config = dict(
    d_model=320,
    normalize_top_k=True,
    lr_router=0.000627,
    grad_clip=0.5,
)
Below are experts of layer 7 (counted from 0) of a mixture-of-experts language model. Rows are named up (a neuron's input weights, with its number) and show model dimensions 160-319. Each number is 128 + 32 x the weight over its row's rms, rounded and kept within 0 to 255.
Before each expert's rows: "mostly gets" lists some tokens that are sent to it at least half of the time. This comes from a sample of Wikipedia text that the model never trained on.

# expert 3
mostly gets: " August", " John", " York", "r.", " William", "enn"
up0 [135  87 125 173 114 202 114  94 153  88 118 116 136 115 152 133 112 167 158 100 195 121 164 129 108 100 121 130  75 200  73  96 179 106  63 132 113 132 162 171 177 125 128 113 177  70 104 122 121 173 108 135  46 151 177 143  94 142 168  69 149 145 151  83  85 140  88  74 157 193  86 146 210 165 132  77 171 119 180 150 120 141 114  91 183 102  94  82  94 165 132 160 129 149 106 243 130 122 164 159 143 138 115 148 131 129 143 120  82  95 155 139  92 103  66 111 137 101 151 140  80 136 129  97 120 111 107 107 160  81 122 153  81 159 133  88 186 141 142 147 113 172  68 118 170 153 131 164 131 145 123 145 179 147 164  89 159 122 112  95]

# expert 9
mostly gets: "on", "os", " s", " con", "ers", " pro"
up0 [ 95 152 180 170 109 145 164 152  76 170 109 108 149 101  84 130 159 169 169 134 135 141  79 103 150 149 103 104 176 134 117  52 157 155 151 139  95 139  95 114 118 180 122  71 123 159  35 104 125 112 143  91 153  99  98 143 103 143 120 142 193  81 165 153 130 131 119  79 137 136 135 139  66 142 148 121 107 204 124 107 147 155 138  87 132 140 102  93 107 100 114 145  91 172 120 185 105  89  79 135 162 169 141 171 151 134 149 119  83 183 157 116 130  97 105 140 106 209  79 101 122  50 186  88 172 148 101 120  76 110  90 160 121 139 105 106 149 106  91  58 165 127 118 165 132 142 151 129  93 127 134 164 119 157 109 163  59 119 114  58]

# expert 8
mostly gets: " that", " to", " with", " had", " has", " which"
up0 [152 145 158 149 154 153 147 120 143 148  96  61  84 126 125 186 128 104 125 145 130 152 164 210 141 116 112 176 115 111 149  92 120 151  97  99 119 148 134 115 182  86 162  82  98 170 151 108 131 145 120 141 166 135 108 104 126 170 132 153 127 107 136  27 125 144 170 135 103 152 118 118 138 102 142 202 118 107  50 137 150 131 147 174 139  94 102 105 166 102  79 119 201  97 129 140 185  95 147 159 153 158 111 171 152 169 156 146 129 146 146  94 126  66  38  46  83 135 103 101 108 187  79  75 168 161 156  91 107 114  89 171 106 117  94 148 139  72 117 138 140  99 177 136 122 188  89 105 149 127 183 140  94 138  94 125  82 134 114 167]

# expert 1
mostly gets: "-", "y", " States", " un", " World", " University"
up27 [110 129 153 117 177  91  81 163 147 122 123 131 141 116 122 144 154 125 137 122 142 133 136 111 116 166  89 112 111 141 191 102  61 142 147 111  61 173  90 124 134 115 177 136 136  68 133 196 173 151  78  98 166 111 117 116  61 150  69 107 105 193  72 113 136 117  98 115 170 120 164 112 104 153 112 124 105 100 126  70 137 133  80 147 134 142 179 203 112  79  91 170 156 164 113  85 151 124 146 151 132 125 129 114 146 142 111 134 138 145 153 116  70  78 133 147 173 143 189  59 129 126 146 105 189 138  72 140 139 123  98 123 134 160 140 161  89 166  89 148  71 121 162  69 135 143 113 154 147  64  96  89 116 147 117 104  86  75 158 107]

# expert 10
mostly gets: " M", " B", " R", " b", " A", " a"
up0 [145 107 115 102 162 112 138  46 114  55 135 102 139 105 125 138 139 139 164  94 116 175 114 146  96 138 152 148 171 135 149 148  82 114  98 152 105 136 151 138 118  86 144 124  96 136 137 105 115  95  84 160 145 132 152 146  72 108 103 162 107  99 136 156 108 104 171 188 135 134 132  98 163  95 139  95 169 170 110  52 115 106 144  98 138 153 124 106 134 128 121 116 152 134 139 103 104 161 144  86 141  60 179 142 142 118 144  73 188 165 128 113 129  87 209 129  96 162  73 105 123 157 149 183 135 172 211 142 103 147 172 148 138 129 144 197 100 161 125 125 182  99 112 130 174 108 128  90 146 121  76 116  99 140 155 115  99 221 112 110]

# expert 5
mostly gets: " it", " the", " an", " he", " his", " her"
up70 [134  89 140 150 140 147 162 158  41 192 125 136 200 145  70  81 159  99  75 190 108  99 142  76 121  97  91 105  47 117 100  94 108  84  96 160 147 176 167 123 115  77 182 116 127  92 140 127 131 187 123 121  95 146 117 122 103 107 112  91 149 136 133 152 121 122 166 119 155 112 140 129 151 137 130 122 125 132 144 116 137  75 114  99 104  89 194 107 146 160 121 156  95  98  86 172  82 149  46  97 173 105 170 137 141 181  95  83 160 165 146 105 121  92 115 123 134 122 135 130 142 149 174  85 157 139  91 143 111 108 148 118  99 121 199  81 104 132  95  93 151 128  71  93 151 129 117 162 139 139 117  62 134 163 188  87 121 148 119 159]

# expert 6
mostly gets: " km", "°", "′", " area", " north", "°N"
up0 [139 154 129 107 130 175 106  77 175 119 164  96 192  63 107 102 103  79 176 136 136  73 151 106  86 159 113 133 122 139 145 110 154 166  80   8  79 105 162 137 163 128 171  74 138 200 104  79 140  97 193 140 120 124 133  74  74  46 109 104 188  40 138 150 128 109 191  83  63 156 125  69 127 134 116 155  68  97 135 160 146 147 118 106 182 126 195 153 116 136  82 156 111 152 102 141 175 167 154 177 125  81  95 135 155 153  77 143 101 145 128 123 129 118 152  70 112 162 126 179 172  98 169 122 118 122 116 132 108 130 147 144 108 135 102 110  76 127 160 117 178 188  87 131 170  99 102 105 185 161 112 120 182 130 169 118  95 158 139 137]

# expert 11
mostly gets: " f", " sc", " |", " =", "\n ", " sh"
up27 [ 83  96 131 115 148  88 119 191 131  67 119  49 166 145  44 125 162  98 114 102  99 155 207 169 159 175 144 146 119  93 117 100 106 167 109  90 135 129 120 133 133 105  91  84 123  97 103 101 170  69 120 158 109  68 112 103 140 150 183 151 186 140 160 192 132 150 126  58 102 108  90 113 134 135  77 120 152  76 132 110 133 118  99 126 140 145 160 125 142 112  81 103  37 162 131  70 194  91  73 152 128 168 156 143 164 123  78 147 145 106 175  86 115 146 118 120 142 115  67 126 165 101 144 150  79 184 120 113 103 151 162 110  42 114 179 126 159 145 113 155 102  96  89  74 135 126 104 110 178 111  69 119  92 204  97 192 120 174 118 134]

# expert 4
mostly gets: "00", " 2", ").", " 0", ")", " 17"
up43 [126 132 134  87  71 150  98 126 151  71 164  67 117  97 111 167 178 146 108 119 113 107 132 109 116 171 164  89  87 157  83 111  71 127 155 140 101 128  93 154 136 129 126  82 112 122  87 114 146 165 148 137  96 175 147 137 130 136 144  39 126 158  98  59 152 167 193 129 129 145 114  95 151 122  67  90 119 109 168 138  85 117 112 109 133 135  70 141  92 138 123 146 151  67 148 122  76 184  97 157 147 143  96 124  87 181 139 139 150 138 145 174 121 105 127 152 102  92 170 103 124 111 110  87 186 155 114 158 112  99  91 121 129 141 146 179 150 138 141  83 130 146 176  87 131  74  72 135 128  96 125 210 158 105 160 113 132 154 153 121]

# expert 7
mostly gets: "l", "an", "am", "h", " Al", "ul"
up0 [169 164 115 147 133 133 100  86 172  88 167  67 117 107 127 151 172 150 123 139 133 163 150 167  91  97 187 159 111 110 138  97 137 169 145  35  83 126 135 114  87 156 140 128 121 131 124 103 180 113 105 105 120 114 141 109 183 119  80  96 151 157 126 125 130 141 129 107 143 199 122 125 148 110  94 152 162 106 104 142 227 123  88 108 175 123 120 153 118 138 168 157 129 113 128  87 124 157 126 141 111 105 149 149 117  83  84  93 140 152  91 111 132  62 174 117 103 137  82 124  89 130 198 125 177 135  68 163 154 149  94 121 168 128 143  70  74  78 146 139  47 143 117  96 138 144  97 131 152  88 135  80 131 132 137  81 139 102 136 113]